config.yaml
n_layer: 12
n_experts: 16
experts_per_token: 3
n_head: 5
rope_fraction: 1.0
parallel_block: false
optimizer: "muon_variant"
weight_decay: 0.017
lr_head: 0.00593
decay_fraction: 0.478
final_lr_fraction: 0.0
seq_len: 384
doc_mask: true
steps: 2437
Below are experts of layer 7 (counted from 0) of a mixture-of-experts language model. Rows are named router (the router's row for the expert), down (a neuron's output weights, with its number) and show model dimensions 64-127. Each number is 128 + 32 x the weight over its row's rms, rounded and kept within 0 to 255. Numbers have three digits each.
Before each expert's rows: "comes before" lists some tokens at least twice as common just after its tokens as in all text. This comes from a sample of Wikipedia text that the model never trained on. Tokens count by the router's weight.

# expert 11
comes before: " of", "\n", "==", "s", "|", "==="
router:136149136180120072115119116160093087086164125126140059132096135155120098074164089103154155133100177169164095105139153094135107125075103135124137070144116079155099166108146118157127152177129112
down0:146104091096083138130107185120153149115176179134123159146118106139095114158202100123138115164046090230143103127139157136123143123117177105126111101155173163136120179130145174144125154134163114
down1:062093123085073134156164130165144122145159167141120088113152160143065130149109116102083087093094152091138178110130095179182122089153132155077143117070109149177088137088169096127100087106142109
down2:122199122121121138067135107137149136109133120204115106114105175103122135188121161119095088169123137204134148103152140103052172153093064116194098113094132069111145110076135122138159113138110086
down3:104155145118153196116114204138186111098135124085103158173135135155146156119106153065130112103181124147134131113153132136143073080158182132120077099172114096150106141100173145120091094089086109
down4:175115085090132100086135165121198144193159109121146205122051114156123094056183151126112106155136107124144130110104144132195141154189110091053122194123096163109186153125181164137152127076113125
down5:123056090132098117129126140166162160106153114109121113119118156110063130163164112083148149115137140103134165108167160141106120153194125134112132094079136142116148176147123138160071160067129096
down6:078051159196147098062129141128130122100170153183128153155143083165124118130145168138166170093136099142096113138145155106068114162203124160076078110123165066123076142113101037121090108094172109
down7:143158126131088169122136153081166083096166145063124102155113090124116138140065093150177062162135128060100084134092152112095149150114171118166149114114118093196070104156119130104054134077055148
down8:130197148154100147090138123128131119126121091193119114122115136146117108088135140197184165136100196111131177062132151151146186151128080121145151129121122086169124165134134093146156089145131154
down9:149116085121119155092136099070115206093102175093193188132108102132237129072141154143149121127121207139153144159112138154147149177187134133140160165144107166162116163119141126101133101095163169
down10:092177107146134084096200120130120123104086152133144129139139123105187146137078115143157126173126109099152097109128105149134091137142154122162185141085101108157148135105129118091148131132176115
down11:145085132138164114159125153106106115115156095152115123157176182166152118154171088068134153150139137158105211165104117124095062094083143094190134160109074147210098129134078103128167093098128113
down12:165080137098196083083136151126154164087126135155162169100117136169090149143094136168065139146118116147189085130103096154145115191145122084104139082131143118157163082110103098129160075113106177
down13:157115140122155112125143109108091157144126099161133136127092129141122203050127123131071129081118121130128129134124130133114125169169124117114229158109113161162099188093133128143179089130103146
down14:123115108124108088137101116111125115146094115111216142131115137099088161107155060132152110095200105195117099166097115137115164084187131074111203124137170192147129194150151179126186127222091155
down15:116134161130143146127157118164123130119110182069128115179084190151158153115166054133145145140127153123156168128160129153103127137123103128155151112110109087143105123130138119105116120147095106
down16:146078147142195147150060043144135110144141169128151106075088123108140118124121147125082223123122109110165160142130130100096112101103181087133119184140113178135147113134130153153127103182144108
down17:158108110113106140108087117099172109125181069121195100137133119129140117117099164129157208154093132138123062126154117170102183110122164058192163101155129141108177094147115156099099149137114120
down18:213118142071075151121084157187147115116139095126135093129146143045119078082120215120125157124097081168095154169114110126115126150179169160115146129122184101109127097107135086092153176065124133
down19:163093077137090136153180152148140104096084108091155138148178122096169161137060104135111082183153143167086065125088046133173088125141137127166189096101140129136118118074132158126126165179077112
down20:099143142098114114086156107152156132120095097154120162090084120144078112167127115165133096089159100072115117145097105101070134190121155152119120107124137110074126146157173082103119119111052146
down21:134101177055102155079112134125153176098131122174095173119105129088139124092143098095166147147085119081118132179120124106167144090076102160087117082105076135142118101088131069112154132093132137
down22:102152110093154076159122070163096151100117116157079153096135044181170117117161066093092147194090167075152135104082195224132119101127118137119153108120094095160088161126155155165079111083156113
down23:158151140129099160125117130142161123129149121139081095113130095120145159079126107101134117184149087167142090095176092071102208084104174146172103149197130103132077132124136129165129078123207168
down24:165133147087161099115121098167126106193125092134124135144154134120171111174179129133116163073110143167110119171111104084114148175101085160109136140205113115092113130119157098144111146188126146
down25:124074099132133105104142073115101087133144159146117106140203163147124133177177128078114105056099175103120085134134133105090127178159145157153112091101130170115163098073126096138148077166115088
down26:143110093141144146122151104146091135100096116096103115077124083154116081168138146083171083207124176085079060099140099141123170068115193090124103107162098140106072108135128136106086151093080183
down27:192085124142151085114079135155105145079120173082146163196087125103086100081115144096129149175139154079105169118143108088084133120133072095097226139111137133094120081110062130126127143156090111
down28:117114126126161102153105155087114111105152150089094180118142090104171153138155108099131141110151135103095081172194222145114113180161155147125116075114142131095098083132113117183110127192163110
down29:073107100103133108071151170177131123106128122153181089204174132115181148094121071146085096111076175113100102132138131131067131174099103119113131146143111106129168078086093124115103125133084139
down30:146127115097084155094130137167093115155155086134123168117109159107101119094093160102135082160108114150184076136090106203102157099182174149114111178123163143149123080150171186117097119151108171
down31:087155108136123117191115120116104082155168140145086101129116185135114171066104127144119120141112142125136182168115108179115124134116052097115116135142151138040139107173133121123137066079182124
down32:139102096136147127110164144137111124080172092172104132118135123145149141156139115078074156115176166153222131089120098065152157146193135140127122116101161112118131146138156089124178067128109110
down33:135128096121161114137131154124133169145107123122147042116090107203179150080171158101091111110120110118171108167167185133139165151129182121118128122166127110172143152167150121088073142124139103
down34:160157156068135163116108102113145058137112133186099109112051118147141124131132089100165147099150117076105116164126135169111123155141125129079103136140154168102158186105106078165163169175083112
down35:134162099148159074158196059125142154150146161118203159116147063093159065180090155190100152099171133142152175094067094058149141183112155104170095091112176166146109154079100143097157134128191176
down36:143136135134119084123077143114152151134112123091190105108167124128141123113076176114073119110108090077154143136118137126144152077173166086139148071142115127083078169135142118173139115139157081
down37:189083111077149084142123152103094147142125082115121157100058106123124115121136159184141147128172154110115095117117104146148138175102070072088142053104138127132123167125019050148151150144197112
down38:161103157097120132147145182052099164134137156119138078141110133115128124153114142138126140180128094158052083154052105164135107158121096076150125107066223132088190106119108109151162133050162134
down39:108144150152114139104154074161113086092085090108081120114071161170096124133140152107095097117085088143177155134110107164159075157098152150107130065173145133159146158151098079128166138152147081
down40:110091127134172143169105171089092097118164162109184164135146127150126133069152126120119164104128108142122173091110099094138100083126112156091187108172172152053093148163150166169122078121168141
down41:102110127110151092112159147126156153164095128130152179146099078158168129155140109102152134136157146096139108162168057126113141128143177073137150132135091117146163127146136129064122099133138099
down42:194148055112141124146171191101041128152112125159111161076111121111133114126109149141119138131134159092176083106140098152118127186090140131115127172114209130113116101121140165084149139166141094
down43:079115158105079140143094191135101131155136136104109111096110125123112178131157166108140172147084120069135110145155176086130106073068117163114121055086112107154156052148088166192131090142088106
down44:159139159115185138152181074122118177091151162125128098091137159182097118160089102141110188092068126097127150137138076068130080115099155153146107128146128135111144111147120133161207135167102076
down45:122172077193136108124183091162099100168116120111118110147057118114183175103098103113129093143104162114129128099188132118083118143156060110142144101091047093137116114181169113118093113075141179
down46:110143147169097184114088104105171112138121186151112011146148149139124148108163103123167156112142093089138117149132108088091130088099133101098083173126127173119101086170133128069125139120155151
down47:111139143132129050167126094155107072159068098153134109082133113182155124158051116151150166181143154150106093081128167160103164138134086125111066116092127111116137132175159127150106120108124134
down48:097152169082125131137103150145150157131093112182131146121111147162142097093124142112098114171097147075050060180145087109164153169117073169153175163083133118113110097094121065140108101096105099
down49:075129128136161086139212156121124111140153146129110063150153146098116141201103130103113104110167160083133192093136100078151109193068090189113127164072070117102097143085158105162102085164112117
down50:159130077122090125088194076162195141142126146148205104160134126142084122122102078140146047115136136174166150160103171132166130138220162175110089125174148158066093095094136147114176108132147117
down51:121110124153140119125135107163124163043131148082107160084152088154119132156152109087104071164103192080179147122146144151134113139088129107098157137179143117123116142144143155129125125179187125
down52:163191173156078090153210150124145106193120107105081134126081114173142163147069128074143189181119116123152114108202165112088155097122137154150138119162095071141147152113072159151092111104130123
down53:183150165159064134107147138062111139125102152169123166210089099106133063122155084132098137115121113153142098070096121076103126112152136110102124159102143141142170088146108129099183082071138109
down54:148126175132087135111170148126160181081118100149140131096144091092093182134151129201147155045138132082123099140142122194107113163077118105163091085142085196120098157142174131147168080145094154
down55:182112084138084141192125147100142140156115097165175096114156195174146120140173156092125141084110127126178185144100142036137118163188151085103107150147117162072073160108137145162177122142126141
down56:082123116166150147171121130116099129160072133123130120117175151156113094159169182212134136129122144069115144148177119101123107127121138141184117073134114134113105152153059103156171117139143095
down57:150122104127156155119195108146139151104145104155155109143059105115102141170129103149114092153154203154121144120112126121178179146118141102148059180076168182079138066063142115189162164097092124
down58:113110119184116123081159085119113113157079090157170159255155219105094136113099163190123147097150169129176128088123122093121149130129127160138148118116123163077103131129115112105083080130062086
down59:155164190117111088112112161127151135188124116156127139102141129151119172107135124117152155098166052125142114178129116162174134088162071151126160153143136166171078047084151152137066125103126097
down60:125135142134115139144090068160113101166125119130138136094096185130117194090113131179129150151175083182145093172065179127134117103150175127123131161154153121089188107136145164155106144112154144
down61:146171156109132119193111161137095142107104097160131143071129073093165140140133077210135154064167156122096112138068167060152088137141121107183095155105084112135101146144126181113119187122188160
down62:105100088086128176087135209150084184136134090145178151062132114138101159116144191141119125146143158096138106172155132072122130095181123147108057137122169094108110117187061159134149111128223110
down63:130084160169146168150129134189110165131148131118110102140171162101153213093150166150144141132083150103075100123124112179136114111153114092119121112077167180135147143171142147117130165119112129
down64:118121073087107196150132102116172133131096095140138162130161128093144148054150122115071128106179171139154130161091114130088117137165150118167129090125089195127143161118044150097107172168103126
down65:113087150134141123130130151172203094120167123125179114140133173151104126147161118073093074136158102071137161183063131110157108167150197113158133171094153153109141096128101165130110139098077107
down66:131072128128118116120130146123070049063119055127160160132121211103078164165087153158120121149143100163115125082132129121069123124132193200100119103137126212140142140163115079098056152122150094
down67:116103194194080127125120124140172101112171163104078150140093084151088185125166136112101179115132106084103107127134112187137085065012091087142189125127081112128142135192099098129157122131180170
down68:178174064139129141121118109128100129209108146136164118101166103097126184155143162114097183124098155090200193133077143151175115159168133109150159141124110153138119188089147112162085122121123066
down69:131093140146116137121129140144138074144124141088096139193120169149130130129075189171101118109068096156133150090146140164100101119110149097125095132122165145109081100154157110108116130161167090
down70:082130151077151153189120130144098156131118180134041149093084110132127108143171151122121094174076088208163117128163148139124120107152061143118173164115096116197093147138158142096116103129105118
down71:104111092123150177149152083147105125139132126155154139101104099095121142127134157158159125107088133122128155112108160156131108220095121139102135096095149176087159090149150117150113133175133198
down72:074178114110137144084106179095132056119150119120149099172125104129121130136063096142141207163168159054130096134127196109105136087135151089138138175110074162128110157151110145168130076099084146
down73:182186169160104174161091146169066131108113113141177128133138169071131099163154083115171141126172140148120099131104080123100107127148163138161121092131109118118137140124163153161118078119075142
down74:101120141116135107130092172147134092116150137075140097150172124116107121062131067148136146090133168101113167106107185134122146122127109145110113119158084110125088137186144100163093141135182120
down75:159098100093155079154121127208158078112196095155131150054071134155111143156172089167140154155138107093108117097151134091097117104119093085145093141146131106087099175157160088096086147124141139
down76:119112173121098140100135124125103130073092104175165172141178125097138163119101188101112137255143170062181156154103132091071148107133110094098163133092161144128122138117062148123133164138155139
down77:098147086123135127182150180156170102128106104178123080147085119111156141140094153163099104142061093145146134178106095094146102145152157111075126057074172116253148164081128159168182143180189106
down78:169156140106124140120183171105207100119128097149114136085179133122091089132145151143131064136189191106156076135078096110149140182177096173106137103154090088125102169110193076093186116191087112
down79:111094144128087140069166172145061130124112144153147163152119132208095092178191124131140104110120138067126071097144105190113155136123119157121153150165137178114143113140099142151107074133117124
down80:134109195170069142151174216085159110080144159083109092159104110082114112103196157130134130151111106135138144133076090143089132137112131189170094149123157137126128197119112094168149156124082086
down81:161097105126177138146197165087116165046117139122087128166152128129045133100111110103106124107138129081147146128141194112151137138106160134135139098152145115163103052065185182137120097105097174
down82:143172171162166138096161144138120072093094189126122108095090139165145112121198129129071151126137092162146135099221146095161136100149131135102104144132097083100129131176118091158181163099133128
down83:066110139133139200136124103114159112144185160100100105118132132136131191113143095122113129072127134130143163077140099136116158111131115181155138113140132123102114122138151111149138135178124147
down84:169143159099083112130170134155155113159085114075146088152142053110118122137165214132089126160098118161130186198145117143134104155112143094101141149167130163157062163177114141123095110120140115
down85:177156172089149178114114191131112157182131113163120135117146102131136089097061131128128120131102156071109172108129164157111174126136170146140115088148155139123169094165107080096128119114114114
down86:180141122195119148150138092098110108148122172096126144102125071108146165080064116087123098119084087141155163167120104122143153181144191112114179102161160121126098159108104069137176155171107136
down87:113133066135167096107113147136117137129083137138119121062154151092099128106104119110113087133146175099107051136186203119101143094185135127141203152127133113087090108178154118081119176164114200
down88:093117195093137132140105176068083156183156100154137104096090113079061110102160090194105112094128081147114111122129102147136081171071116196104105121150141097116085095106166127125175139148148171
down89:120122139096076094152158140153177115109154141124120135126138139079086060124130144150115137150156105125103127115152136124128116064077105130097106154083122073117093149141156102069093144137110127
down90:090145115157161137153109218109172129183155123120127131086062080102144103093153110109148084144106132123101128145143095133117155142138092101133157165064124133147163132090086124173070130117089144
down91:112117110198147118131102093151134090100086185118102032117136103109131062091163150120157142121144185147152124155085110114054099167123105085105118118112157127167103162146097150167108124137104142
down92:089099155157157153187117188134140102095102070128101171161163113116116116141114151165101155081089112171139146097125109098150155148154142197164113151143128108143101164150161146057146119108139107
down93:121123140130134122093096111099096116052119090115182131156181113109099160073102109119148135152096127181021149111125142127216135065107089109102101146113153089103152122101098196143148110114152122
down94:126145146142111153122104076184088170119159166139134121107170143138098128164132090139128143130098155232135126167085135091120116111137155181093115173167082096152113107136126125126129109121069157
down95:100123160204106073164120113092125152098150092112141095136162141128109110113156108141123137144135149080109152176160103126140154115148133103093162169138108117195128175111150106113109187122156149